Below are experts of layer 8 (counted from 0) of a mixture-of-experts language model. Rows are named router (the router's row for the expert), up (a neuron's input weights, with its number), down (a neuron's output weights, with its number) and show model dimensions 0-111. Each number is 200 + 30 x the weight over its row's rms, rounded and kept within 0 to 999.
Before each expert's rows: a language model's description of what the expert responds to; "comes before" lists some tokens at least twice as common just after its tokens as in all text. This comes from a sample of Wikipedia text that the model never trained on. Tokens count by the router's weight.

# expert 13
Common nouns and plural or derivational suffixes after the or of, such as Farmers, visitors, government, forests, illness.
comes before: ",", " and", " of", ".", " in", ".\n\n"
router,182,215,192,223,157,138,187,200,163,213,119,177,196,208,220,216,204,219,165,260,192,171,188,201,215,186,184,189,210,183,152,189,217,198,166,228,176,205,223,193,112,203,224,219,203,110,221,206,207,224,170,189,141,226,167,203,180,188,182,246,202,189,184,201,164,166,190,161,216,259,229,217,176,181,223,160,176,200,184,189,238,229,220,172,205,241,192,215,205,202,173,168,207,187,243,134,173,165,158,230,199,240,217,176,246,232,221,196,238,238,291,215
up0,158,197,222,208,153,240,166,211,249,197,235,249,250,212,179,193,190,171,194,154,132,193,237,203,176,187,216,187,138,199,191,238,226,192,196,164,202,142,177,207,211,258,193,169,191,163,172,224,163,183,221,226,161,183,172,196,174,206,212,144,179,194,256,200,219,192,207,217,179,180,222,230,201,183,197,149,232,188,212,202,181,249,193,222,198,242,203,214,250,234,244,178,171,220,181,221,152,212,171,232,218,239,176,182,249,197,214,227,194,178,176,186
down0,185,188,242,163,181,194,179,198,189,207,208,227,245,163,198,169,201,281,180,171,163,220,172,206,179,218,177,204,197,251,175,265,164,242,171,162,255,184,244,165,206,198,214,216,167,168,194,154,169,197,202,228,232,222,213,182,225,180,214,197,171,273,204,146,204,198,153,160,165,220,215,216,184,310,168,192,191,216,146,204,223,157,152,262,195,219,219,173,179,166,242,149,200,183,210,191,213,192,181,154,185,209,197,211,210,201,226,197,200,190,203,208
up1,264,187,192,253,224,199,192,171,184,218,253,234,172,204,198,218,198,191,228,159,210,243,178,226,156,205,209,262,246,168,164,154,174,166,179,233,198,179,188,207,155,158,210,227,208,181,156,249,182,209,202,177,166,206,209,202,160,176,208,226,188,179,173,180,217,132,258,198,172,212,208,222,208,179,182,225,204,213,168,215,181,219,178,146,215,218,195,189,206,225,202,206,188,187,203,218,177,194,175,166,209,220,241,156,181,179,224,152,227,192,202,212
down1,193,221,188,188,164,153,198,257,168,251,238,195,191,132,187,198,183,204,201,180,208,245,175,208,190,162,157,222,259,233,156,211,143,241,195,169,228,179,233,221,194,200,182,283,203,209,140,198,157,210,184,116,192,208,215,158,206,208,163,175,232,156,135,194,238,188,215,165,190,207,184,183,216,158,202,214,179,239,187,205,188,211,231,168,189,157,245,192,177,182,237,209,204,227,200,255,173,220,209,143,216,212,195,194,189,192,176,246,211,221,187,194
up2,176,211,153,195,181,155,233,190,209,208,198,229,122,232,222,248,272,216,202,212,132,192,191,133,223,160,224,195,178,177,218,140,229,200,184,198,201,184,181,204,173,213,190,204,165,248,209,154,189,207,224,217,152,181,219,151,178,229,176,179,178,164,217,232,176,229,235,202,193,181,198,225,184,215,248,182,216,181,231,173,199,245,163,238,224,224,253,203,206,228,188,221,169,174,176,188,232,145,192,204,160,180,194,160,180,175,209,166,236,199,199,179
down2,218,177,218,159,187,175,222,240,169,183,183,190,225,189,196,203,211,191,202,216,249,235,224,200,177,235,235,200,231,253,170,247,259,182,208,210,278,220,201,204,252,167,212,210,209,198,251,180,172,200,180,201,172,216,188,224,216,217,224,167,262,218,183,163,186,175,234,180,166,202,191,177,259,222,191,207,226,251,222,217,254,212,189,176,176,119,189,205,214,121,167,233,237,231,231,191,148,196,187,223,174,195,195,209,174,155,202,270,152,195,217,224

# expert 3
Final word pieces of surnames, places and proper nouns, such as -ville, -ley, Island, Street, County, often before a comma.
comes before: ",", " (", "\n", " and", " was", "'s"
router,172,239,220,235,208,156,164,197,190,191,196,205,187,214,197,194,207,259,202,214,206,175,217,222,199,186,200,136,204,235,188,233,224,233,197,184,186,203,198,181,179,267,187,191,208,116,206,167,207,179,182,217,155,204,219,209,231,192,174,178,179,192,200,231,196,188,207,147,169,211,180,207,212,243,162,154,236,190,172,204,234,215,216,185,180,250,182,260,210,189,169,225,177,154,250,145,176,125,203,174,247,230,217,206,273,172,228,238,201,229,203,191
up0,170,181,223,197,145,219,208,135,120,205,210,207,171,193,181,248,241,237,231,157,222,183,207,245,208,183,170,217,213,217,178,191,189,195,207,236,152,242,170,212,191,235,238,183,193,238,160,243,165,221,205,198,220,94,178,191,155,200,243,181,198,199,174,198,164,178,222,193,194,205,223,185,199,204,200,241,211,210,191,226,241,216,226,214,204,251,226,179,197,181,157,202,186,223,229,236,256,221,269,133,230,191,233,185,174,177,191,194,192,220,169,229
down0,207,210,174,265,196,211,153,170,257,196,202,213,193,206,124,205,180,224,172,198,212,186,243,224,171,158,197,167,182,199,214,200,164,200,229,240,165,228,219,220,200,222,118,199,230,266,182,173,161,206,183,163,206,220,186,225,184,200,227,224,186,230,184,243,237,195,230,209,162,202,193,173,163,193,222,264,198,195,179,204,214,206,206,199,204,159,261,204,212,177,197,227,224,137,198,223,200,215,180,161,209,198,192,224,199,174,178,215,256,214,188,259
up1,192,252,243,220,214,166,201,251,180,215,209,147,193,270,181,134,267,182,208,230,191,169,262,242,179,206,171,162,195,193,136,180,207,263,181,202,203,173,224,124,190,229,225,162,226,162,178,245,210,186,230,217,216,187,177,203,147,174,218,196,145,241,184,181,186,224,226,194,199,198,211,145,177,188,228,175,198,286,207,190,200,218,192,232,210,233,231,176,213,231,140,177,140,229,184,185,163,219,195,149,236,216,203,208,180,174,170,206,209,188,199,197
down1,223,187,200,173,173,190,228,154,240,214,231,213,188,138,242,233,130,222,156,179,217,238,179,170,206,170,201,214,199,191,210,195,229,204,209,259,187,254,201,203,193,217,134,191,207,222,221,177,194,196,180,173,202,240,267,238,212,228,230,144,245,114,222,203,214,174,197,170,191,213,238,193,182,168,169,256,220,123,169,184,183,235,204,160,230,200,172,220,200,231,228,242,242,189,190,128,224,246,194,251,226,171,172,221,170,224,236,239,170,188,212,232
up2,199,187,124,187,162,189,176,170,194,213,203,186,196,265,192,211,230,209,152,212,250,274,180,201,191,144,227,196,224,161,180,165,204,185,247,159,207,194,214,183,204,170,198,210,261,203,207,148,196,153,204,197,151,173,229,251,170,193,174,229,222,205,191,151,229,152,178,169,176,204,201,146,141,236,192,147,192,166,220,161,195,183,222,182,159,198,237,181,202,218,193,171,159,221,215,210,206,219,192,231,217,221,235,224,162,256,193,189,201,110,223,191
down2,190,234,217,218,194,194,184,259,157,227,171,246,163,196,181,183,162,172,232,189,162,126,207,192,241,181,187,167,221,268,213,249,185,201,179,216,198,219,255,226,227,229,180,210,203,177,174,200,195,177,181,233,209,209,154,192,195,244,224,161,200,252,220,220,187,225,231,175,215,179,178,226,224,208,176,239,196,206,205,226,200,221,178,155,218,192,138,223,176,195,195,219,232,146,224,159,157,221,190,187,186,177,143,194,204,154,197,231,154,269,165,200

# expert 12
Opening parentheses before dates, disambiguations or authorities, plus table pipes, spaces before numbers, subscript/superscript markers and list semicolons.
comes before: "1", "2", " ", "born", "3", "C"
router,216,198,202,164,220,279,164,217,221,199,244,168,189,190,217,223,231,216,250,220,224,231,206,217,188,206,223,191,194,209,233,158,210,197,229,210,165,159,188,166,176,184,210,244,221,234,173,161,255,200,206,219,238,174,183,228,195,172,200,156,201,149,245,181,200,259,174,246,191,140,182,168,222,227,175,174,188,211,156,233,146,158,209,167,184,214,175,210,191,181,182,199,235,185,168,260,205,205,240,205,226,218,207,194,210,213,167,223,178,202,158,210
up0,183,227,149,188,233,128,170,177,191,198,215,221,139,183,240,172,268,205,226,196,206,200,242,231,215,174,195,196,252,176,200,206,193,164,217,243,233,122,227,169,171,167,191,199,182,214,185,235,216,197,196,170,239,218,167,217,204,210,188,216,181,201,196,174,267,190,165,199,225,218,209,151,237,203,167,213,147,241,250,136,175,178,203,203,257,233,191,235,201,168,212,219,187,216,210,307,228,190,219,238,196,156,182,165,194,226,191,226,224,229,207,179
down0,226,185,189,183,222,233,222,243,162,175,218,222,229,205,172,208,187,214,236,189,151,183,187,173,215,196,236,207,201,257,190,240,202,210,195,140,176,141,202,141,166,222,189,172,218,222,186,157,143,215,192,175,235,235,227,184,186,202,257,186,182,228,192,247,202,211,154,212,222,220,191,224,245,214,164,184,241,238,162,242,179,189,206,216,214,169,169,223,213,200,220,195,239,200,180,189,235,220,185,139,243,174,201,182,180,135,201,197,219,138,120,241
up1,222,201,165,253,205,216,178,195,206,273,155,181,268,188,239,218,167,220,194,184,180,217,188,151,252,234,139,178,167,221,185,223,266,229,178,210,236,184,231,194,131,241,214,234,227,184,245,202,200,182,188,184,210,198,225,190,174,213,194,233,204,169,187,194,208,162,168,174,240,171,173,230,215,197,155,186,192,172,212,227,140,180,208,237,207,207,234,203,176,192,161,182,131,254,207,198,201,192,193,254,161,172,208,214,196,251,214,244,223,185,147,154
down1,163,231,254,200,228,223,170,196,197,185,205,204,226,198,211,242,207,233,224,268,247,169,246,222,192,204,173,165,196,177,217,145,216,237,189,212,217,216,204,232,173,243,220,202,161,191,217,246,214,238,236,208,211,222,216,232,221,218,229,210,113,186,204,200,207,186,153,221,221,164,209,177,192,240,211,183,199,199,170,224,163,188,186,213,222,239,193,185,238,218,185,135,194,231,205,242,192,175,182,186,204,225,172,189,211,204,172,172,215,265,229,204
up2,172,239,190,176,209,241,167,162,154,191,215,227,159,208,175,176,148,187,154,197,198,184,164,190,210,203,191,179,200,194,204,244,185,173,237,181,212,191,202,151,192,196,177,216,253,189,165,230,202,192,184,138,181,256,199,179,224,199,155,183,189,164,205,217,210,136,201,204,211,217,194,227,171,215,187,197,185,188,170,177,171,200,145,198,205,209,156,208,157,159,186,244,224,240,220,206,205,241,184,228,179,199,156,127,193,167,199,193,176,183,194,207
down2,165,197,210,226,215,213,209,207,193,202,204,172,226,174,124,250,178,166,190,238,194,225,194,187,206,173,166,204,231,201,207,164,261,191,163,256,194,191,230,189,185,195,202,189,271,259,202,141,168,158,199,180,238,174,196,151,202,228,225,167,218,168,251,167,181,222,241,219,201,181,164,174,231,193,161,186,220,213,153,204,222,230,201,200,166,227,151,182,128,232,230,225,207,179,148,170,183,239,219,251,228,222,199,222,187,168,203,183,190,162,208,175

# expert 30
Closing parentheses in table cells, commas ending clauses, and verbs was, is, were, are, plus percent signs in census text.
comes before: " |", " and", " |\n", " a", " but", " which"
router,189,194,214,188,173,204,199,213,222,209,230,212,237,186,163,246,209,177,194,199,224,173,179,142,226,227,183,196,178,224,198,250,184,198,215,213,207,180,159,209,185,229,217,217,226,207,202,169,203,167,175,242,186,196,173,144,134,186,168,158,196,172,243,211,252,206,234,228,177,135,200,236,217,209,213,205,259,223,159,192,167,239,191,204,223,211,142,191,201,196,207,195,201,183,241,265,228,189,191,194,146,231,188,220,150,243,179,125,179,153,163,170
up0,240,183,176,237,178,224,183,139,218,229,179,200,164,237,209,147,139,196,189,194,231,169,229,200,204,217,171,192,149,220,220,192,180,238,193,203,191,209,176,249,196,229,217,264,222,230,156,184,170,226,188,204,193,234,190,240,215,188,220,225,184,197,196,195,222,229,161,292,175,216,173,142,278,185,169,193,216,250,237,218,191,169,110,197,184,235,230,187,189,227,277,234,170,188,181,152,181,186,273,188,213,175,211,172,133,206,180,238,240,233,192,194
down0,194,265,192,173,202,176,187,139,185,156,203,168,222,196,185,210,217,155,214,218,174,172,209,238,144,246,161,193,194,203,144,172,171,223,208,214,192,200,215,152,181,151,115,224,252,262,254,171,232,182,206,167,237,196,182,169,183,186,229,231,171,156,168,232,176,225,241,198,200,169,194,191,152,214,228,212,214,216,214,180,194,234,208,233,186,195,170,163,240,279,172,221,213,165,201,178,208,221,186,225,247,216,188,217,174,236,211,199,135,217,231,205
up1,193,199,171,226,233,214,150,194,208,220,173,247,265,157,206,165,181,247,216,220,173,231,212,181,184,241,160,244,183,166,161,165,226,156,251,181,166,193,227,180,253,166,234,196,201,217,202,170,223,203,176,160,170,213,185,176,169,232,167,194,170,191,220,183,170,216,172,201,232,199,216,182,216,262,184,197,173,188,208,163,260,226,213,185,171,187,193,246,258,235,186,181,177,188,229,219,178,166,295,210,235,228,199,238,232,212,168,212,243,236,230,187
down1,173,175,162,245,211,213,161,247,185,187,237,229,208,176,183,203,195,241,212,194,201,192,218,247,202,197,184,174,182,228,234,206,198,209,175,172,198,140,184,181,199,261,252,224,196,149,207,126,224,220,238,170,170,169,249,228,127,234,195,186,198,196,229,259,189,240,198,188,194,209,239,205,186,176,183,223,209,242,227,210,241,178,196,216,210,158,215,169,202,193,193,245,204,253,214,180,239,192,244,269,218,119,191,194,169,202,194,151,250,174,191,187
up2,194,210,240,154,186,186,190,194,231,198,213,249,233,220,224,249,206,185,172,154,199,236,198,192,184,213,264,283,221,193,195,215,224,228,230,194,173,196,232,184,220,193,203,183,156,162,181,165,236,179,190,250,124,157,187,172,186,224,240,205,210,185,150,196,195,150,188,140,163,186,225,160,175,208,190,184,203,235,215,194,210,168,209,228,212,211,150,157,171,226,197,192,217,172,202,233,217,193,170,227,193,200,289,208,191,232,230,151,233,236,218,136
down2,210,174,255,183,227,213,164,242,222,202,225,232,182,210,238,225,145,192,240,206,233,239,166,196,211,196,245,170,214,211,227,156,157,238,250,219,142,203,204,244,195,233,172,155,170,211,171,197,251,236,215,198,200,249,245,203,196,162,245,175,208,154,177,171,239,229,190,208,203,179,241,170,224,140,208,191,215,188,237,207,241,212,235,216,212,242,195,198,219,161,213,176,276,197,129,212,174,238,207,182,189,220,227,165,154,218,188,188,244,177,174,179

# expert 14
Table pipe separators and scores in stats tables, coordinate marks like °N, and capitalized sentence starts such as It, He, In, However.
comes before: " ", " was", " +", ".S", "/a", "age"
router,191,124,212,134,189,241,194,150,201,254,206,224,203,162,155,179,195,244,247,179,215,189,235,265,198,205,186,225,209,193,198,230,176,177,213,164,223,248,234,165,296,193,209,190,218,210,194,162,153,201,239,175,223,192,219,238,256,166,166,185,217,227,219,195,223,234,260,216,157,185,226,236,145,175,193,162,190,267,213,209,199,167,176,260,205,206,203,174,244,196,178,194,211,220,212,248,225,188,223,162,200,209,197,269,172,165,244,210,196,220,228,188
up0,188,105,163,201,194,212,224,201,231,191,212,213,246,189,267,185,215,220,199,244,247,171,233,169,174,250,263,126,246,173,197,246,174,183,184,177,174,219,209,151,224,190,204,212,218,177,223,208,169,181,133,194,222,149,188,252,175,150,199,215,191,218,180,216,141,185,171,221,193,226,204,216,187,173,153,172,169,173,193,220,209,218,177,243,206,156,216,187,178,175,198,236,164,208,197,270,236,203,206,237,201,203,206,181,174,269,131,183,191,252,173,191
down0,244,158,208,205,177,225,208,216,204,235,211,148,179,172,255,191,191,241,203,250,117,127,203,247,262,229,144,224,237,211,182,174,174,173,185,219,220,186,211,211,199,191,171,258,198,158,199,232,180,209,153,185,196,194,208,186,206,207,209,202,179,169,216,226,225,186,217,220,188,190,169,198,171,222,163,178,217,175,160,187,208,209,151,205,161,251,175,174,224,234,222,190,243,172,206,151,195,180,204,200,187,187,188,237,223,196,207,220,228,235,139,222
up1,173,206,161,223,222,198,152,189,152,212,216,248,225,194,216,204,207,221,180,216,235,166,155,203,183,137,186,253,125,201,165,233,233,192,213,214,229,180,177,201,244,215,176,199,203,187,147,253,189,221,205,202,166,137,190,200,240,203,247,204,188,199,189,168,182,200,165,205,177,145,223,177,130,208,193,161,204,235,228,229,223,190,199,153,228,219,191,203,219,195,208,200,289,218,237,223,171,143,172,209,228,270,170,162,182,219,214,219,156,198,241,180
down1,222,194,225,230,257,206,213,166,215,184,164,197,172,166,187,242,199,210,205,214,228,207,194,168,157,196,232,184,174,182,153,238,192,221,187,193,252,172,183,183,181,186,205,196,254,246,187,207,155,161,209,194,163,193,223,206,185,190,227,139,187,186,239,265,174,187,178,184,198,177,179,222,214,210,247,197,162,197,189,133,190,226,163,200,223,148,149,169,262,208,203,152,180,271,218,225,193,205,224,196,189,207,180,187,174,211,191,177,138,179,156,172
up2,214,182,200,224,158,219,218,158,247,144,194,197,223,166,179,206,164,273,150,181,172,212,158,189,215,182,201,205,145,223,174,196,235,213,165,225,230,194,221,220,197,194,233,233,200,193,223,212,189,232,221,222,194,198,209,278,196,155,257,215,188,201,176,169,205,191,214,161,165,176,187,200,257,225,183,284,181,202,213,161,151,210,179,175,221,243,202,142,191,229,180,241,168,193,230,153,169,174,201,200,233,178,215,232,142,230,232,178,178,190,232,205
down2,231,214,242,235,237,214,184,195,144,206,162,199,197,180,198,263,257,228,181,133,252,216,197,122,209,237,231,206,196,197,189,188,155,181,180,195,214,169,172,199,208,226,220,209,190,188,176,241,226,184,232,163,138,209,196,219,203,184,238,175,233,193,221,241,176,195,219,154,234,165,213,149,189,230,213,146,210,204,153,221,200,228,227,208,181,188,188,231,200,150,170,138,198,195,219,209,235,166,208,226,240,252,231,163,161,194,211,170,185,211,204,198

# expert 17
Periods and sentence-closing punctuation, heading ends, clause links such as but and because, the See of See also, and some year digits.
comes before: " The", "9", " In", "0", " He", " It"
router,181,171,214,204,206,161,225,259,235,182,206,148,174,155,201,229,226,245,187,178,201,246,194,153,246,220,228,220,168,216,192,197,196,167,238,210,243,160,184,194,184,161,211,197,194,208,252,226,161,294,191,197,214,181,150,267,174,170,232,197,231,222,265,187,198,233,229,187,223,179,232,154,156,227,211,202,209,170,199,200,205,200,163,193,215,172,184,200,193,191,230,183,186,264,210,224,183,251,199,278,173,160,196,181,209,222,221,169,189,196,173,221
up0,196,161,163,212,176,192,203,232,197,221,172,162,167,226,143,209,208,200,231,170,175,195,176,215,167,152,201,165,210,206,147,173,171,174,164,211,238,179,223,200,232,173,203,186,125,194,149,203,219,176,177,204,151,224,206,197,194,193,191,199,182,244,203,220,210,180,251,229,196,144,214,197,165,262,167,217,196,164,180,208,190,210,220,192,186,235,237,170,207,162,194,205,208,210,146,242,244,208,236,219,229,220,186,195,238,203,180,169,254,209,207,157
down0,211,173,211,229,162,296,226,163,196,249,141,191,165,208,178,112,204,209,189,222,202,153,205,206,212,222,176,218,184,186,165,246,273,209,186,191,143,190,258,200,261,253,190,226,195,206,191,221,194,160,196,257,159,175,227,207,211,210,196,230,222,188,232,197,163,150,221,158,247,221,190,223,137,225,199,200,206,178,203,193,191,248,250,196,229,166,194,221,212,235,176,259,222,163,217,185,235,212,250,204,235,197,229,221,202,178,188,193,146,157,178,186
up1,212,187,153,181,184,185,287,216,248,198,200,202,237,204,185,215,214,198,142,252,217,170,213,219,188,218,198,245,270,213,197,197,188,209,168,219,202,239,138,243,172,258,190,193,250,199,173,231,259,203,177,232,203,250,164,217,213,195,216,185,187,264,175,182,239,200,216,247,150,173,168,194,233,182,155,225,188,224,205,228,216,197,180,215,227,192,231,219,173,242,193,203,145,209,197,162,211,210,205,182,132,210,201,182,171,184,214,217,238,198,214,169
down1,163,251,227,248,188,190,212,177,138,197,164,256,187,178,204,240,223,184,123,215,240,189,262,193,211,187,176,155,197,210,245,147,227,244,186,223,194,240,236,184,240,173,210,194,235,196,223,171,235,175,191,174,200,224,137,203,215,228,216,217,189,209,210,204,231,195,232,177,213,223,164,266,202,168,224,215,248,224,125,163,174,212,190,193,197,204,202,159,176,162,137,174,195,205,228,185,193,191,182,207,212,204,174,173,192,166,196,247,199,175,226,205
up2,147,213,257,231,162,210,199,166,224,270,175,211,180,184,199,190,201,193,202,184,207,156,185,181,169,208,232,146,187,246,193,210,201,237,227,203,195,198,181,229,140,182,229,210,203,196,234,232,237,183,230,167,185,247,128,188,219,176,198,168,171,230,186,205,145,136,219,201,224,172,181,175,162,132,262,171,186,211,204,244,155,158,193,201,222,215,217,181,211,204,188,158,137,249,153,257,174,223,147,184,204,172,258,247,162,214,218,219,192,235,188,166
down2,226,196,213,183,151,195,187,175,217,229,170,190,220,222,277,182,201,259,214,153,185,193,141,231,209,195,170,210,176,224,191,178,194,199,210,265,211,208,270,207,191,176,162,208,196,159,195,198,176,209,202,206,237,222,235,234,222,218,237,201,216,204,164,143,203,194,212,189,242,181,220,196,197,234,201,202,230,286,180,260,229,136,169,170,254,197,191,232,228,152,242,196,235,171,223,153,198,159,212,205,209,230,193,233,212,162,178,161,207,219,146,161

# expert 6
Field labels and values in infoboxes, taxoboxes and tables, such as Coordinates, Parent company, Result, Genus, and year or number digits.
comes before: ":", " |", "\n", " |\n", ";", " information"
router,232,158,200,177,154,191,218,163,205,175,198,178,225,210,229,209,171,178,148,218,214,188,129,209,178,231,161,192,260,216,223,195,235,192,162,225,147,215,189,198,144,184,191,226,190,188,256,172,246,175,136,198,205,205,191,160,169,188,200,216,169,246,175,217,269,268,228,214,167,251,217,149,265,185,240,189,187,191,185,182,182,155,215,234,159,177,190,209,256,183,270,176,211,211,194,218,166,214,229,195,166,205,202,220,209,165,201,209,194,194,175,160
up0,167,179,250,209,136,228,225,183,115,228,169,159,190,215,252,218,171,183,241,181,150,191,256,213,169,198,201,193,183,221,244,185,214,169,182,192,196,216,165,191,134,244,110,223,228,230,181,229,160,231,189,214,265,136,184,165,182,187,238,198,178,223,197,238,169,142,176,171,244,158,201,225,214,188,181,250,209,219,205,203,190,170,224,170,174,246,155,175,209,209,206,256,207,227,182,275,155,205,199,173,222,223,214,224,215,195,164,192,245,202,207,200
down0,202,181,204,180,188,219,201,203,200,219,199,146,273,269,225,247,200,227,181,187,240,191,211,151,218,147,199,203,244,199,161,151,182,186,263,276,179,145,207,188,167,182,184,219,193,195,134,177,158,191,184,175,185,185,171,189,204,212,134,232,203,190,232,142,231,152,204,220,203,223,213,216,251,186,219,252,172,168,105,256,171,201,165,208,188,185,206,191,263,203,218,187,198,159,203,181,194,241,220,163,194,195,235,246,225,164,117,161,166,184,231,204
up1,229,176,181,218,230,209,233,185,192,170,216,209,194,197,209,187,183,200,111,201,201,182,205,197,198,229,224,167,183,179,206,204,159,205,145,193,210,208,180,202,162,209,236,188,180,241,258,176,214,184,137,230,216,189,205,165,210,239,192,168,202,245,186,155,195,204,206,170,203,179,226,207,184,216,148,222,178,218,215,181,205,244,182,161,219,242,266,227,201,160,201,178,222,188,222,204,195,192,220,241,171,167,169,217,196,231,226,180,206,196,231,183
down1,177,180,200,256,207,215,205,226,238,165,194,154,161,197,154,157,198,143,200,220,234,183,177,214,168,180,206,185,167,178,182,108,174,214,203,219,174,269,191,171,221,239,135,158,219,219,232,182,227,224,241,204,215,200,166,142,150,179,214,177,174,191,205,167,199,190,186,213,201,166,169,220,205,201,218,250,192,184,213,182,208,177,170,228,206,220,202,212,194,164,239,209,186,218,273,208,224,166,179,191,233,180,198,181,201,168,186,219,186,182,242,266
up2,139,185,165,194,192,201,178,158,169,196,252,194,178,234,251,185,166,222,177,271,213,213,272,219,233,190,191,194,164,229,190,223,236,161,171,196,151,219,195,205,202,210,222,167,151,218,243,202,193,188,211,206,211,203,153,184,210,174,219,191,204,196,202,251,240,152,185,243,170,202,201,201,192,190,197,174,180,181,164,163,199,199,233,128,220,249,172,205,197,224,163,206,215,165,177,192,200,204,162,197,171,274,218,214,167,171,226,141,257,134,245,247
down2,213,268,209,235,256,222,225,229,180,185,178,168,227,168,168,164,187,213,206,136,199,201,215,201,249,205,264,211,244,158,214,229,200,197,194,172,239,142,194,179,183,223,233,186,235,166,244,221,238,138,181,183,225,180,193,165,221,161,196,151,200,206,204,246,183,205,233,176,177,203,177,198,173,231,209,189,140,170,220,201,197,191,224,199,179,202,217,216,178,163,224,195,181,210,220,178,160,162,260,205,210,183,208,205,219,201,206,208,210,257,187,187

# expert 9
Common nouns after an article or possessive naming the article's subject, such as film, album, school, series, game, player.
comes before: " of", ",", " in", ".", " and", " was"
router,203,215,177,237,175,196,166,238,177,225,116,205,197,238,201,233,182,230,192,220,219,171,154,193,211,143,220,214,218,222,184,176,237,189,179,266,234,224,176,209,242,207,213,201,217,189,217,200,179,230,212,198,138,234,181,213,174,212,189,235,200,209,149,171,222,143,222,189,212,245,195,215,187,195,208,187,220,215,207,207,243,224,175,204,238,199,207,199,201,184,156,216,220,192,215,131,160,160,165,178,194,245,236,186,222,199,228,222,172,218,269,220
up0,256,275,175,226,236,233,188,202,206,169,190,204,243,197,214,204,246,201,136,179,212,227,241,221,210,228,206,231,223,166,187,231,212,264,201,177,230,181,223,193,200,250,200,216,188,183,218,165,216,204,188,240,174,193,178,219,161,224,215,237,211,154,235,183,251,198,178,214,212,222,135,170,176,255,197,213,187,179,150,221,201,208,235,191,209,177,273,210,234,214,210,235,160,212,170,176,162,242,181,205,180,211,219,192,214,161,226,174,161,168,246,203
down0,183,208,246,237,259,186,229,174,156,217,204,172,186,159,180,247,159,204,256,191,214,151,175,186,218,191,165,203,168,231,178,162,208,179,201,211,181,225,169,265,164,202,210,127,270,168,168,216,220,188,265,175,198,222,254,185,182,184,214,200,225,213,147,212,159,131,204,189,220,234,217,139,208,232,220,153,228,177,209,243,175,197,194,226,185,229,181,177,182,201,230,246,200,202,191,264,176,250,192,178,225,224,171,248,158,198,135,206,207,220,222,218
up1,164,212,203,270,235,201,132,238,200,188,217,187,227,185,244,133,237,178,221,203,219,196,219,173,155,197,222,167,167,215,176,203,229,176,181,243,154,165,173,153,203,168,203,130,202,239,204,197,219,232,139,162,227,247,256,187,125,206,144,176,218,185,233,188,171,182,151,150,112,185,219,208,184,224,194,187,200,186,179,212,183,225,204,156,229,221,186,159,212,227,177,182,200,223,185,195,225,225,195,182,217,212,150,204,214,199,179,217,213,173,173,223
down1,192,186,200,211,181,209,287,172,210,208,204,172,205,198,136,205,151,237,249,153,180,220,171,179,170,159,210,213,176,201,213,185,211,235,194,178,211,205,194,208,187,205,178,239,213,164,206,215,236,144,194,160,213,197,197,207,205,186,163,179,206,239,239,213,269,209,251,200,190,208,204,179,174,218,226,216,159,176,160,197,182,182,259,234,223,197,198,202,211,207,171,174,184,167,151,155,180,226,159,205,210,192,207,221,170,230,204,139,225,229,217,138
up2,265,206,152,190,207,173,206,200,174,213,198,204,225,187,199,209,185,170,200,163,138,157,210,176,214,182,236,196,156,207,189,223,245,218,155,209,218,204,255,183,163,218,249,205,157,187,211,165,272,204,195,200,202,243,152,190,209,149,241,230,138,204,205,206,193,181,196,185,254,210,182,178,185,215,209,176,180,246,198,200,211,255,195,162,255,253,224,201,203,193,132,207,177,170,239,175,249,209,182,189,197,210,170,201,168,166,212,199,169,227,124,236
down2,167,161,245,225,217,213,175,169,235,147,182,202,218,193,176,190,208,150,178,210,229,233,215,239,235,222,162,154,194,203,158,209,178,207,225,192,215,186,220,248,185,212,172,222,186,241,239,214,194,206,192,202,187,207,221,177,211,172,217,211,224,160,150,197,120,230,171,205,189,162,167,176,170,175,186,185,181,178,195,181,216,228,231,206,229,193,200,215,197,195,229,239,225,227,194,185,220,232,174,238,212,130,178,117,204,212,276,164,179,217,194,208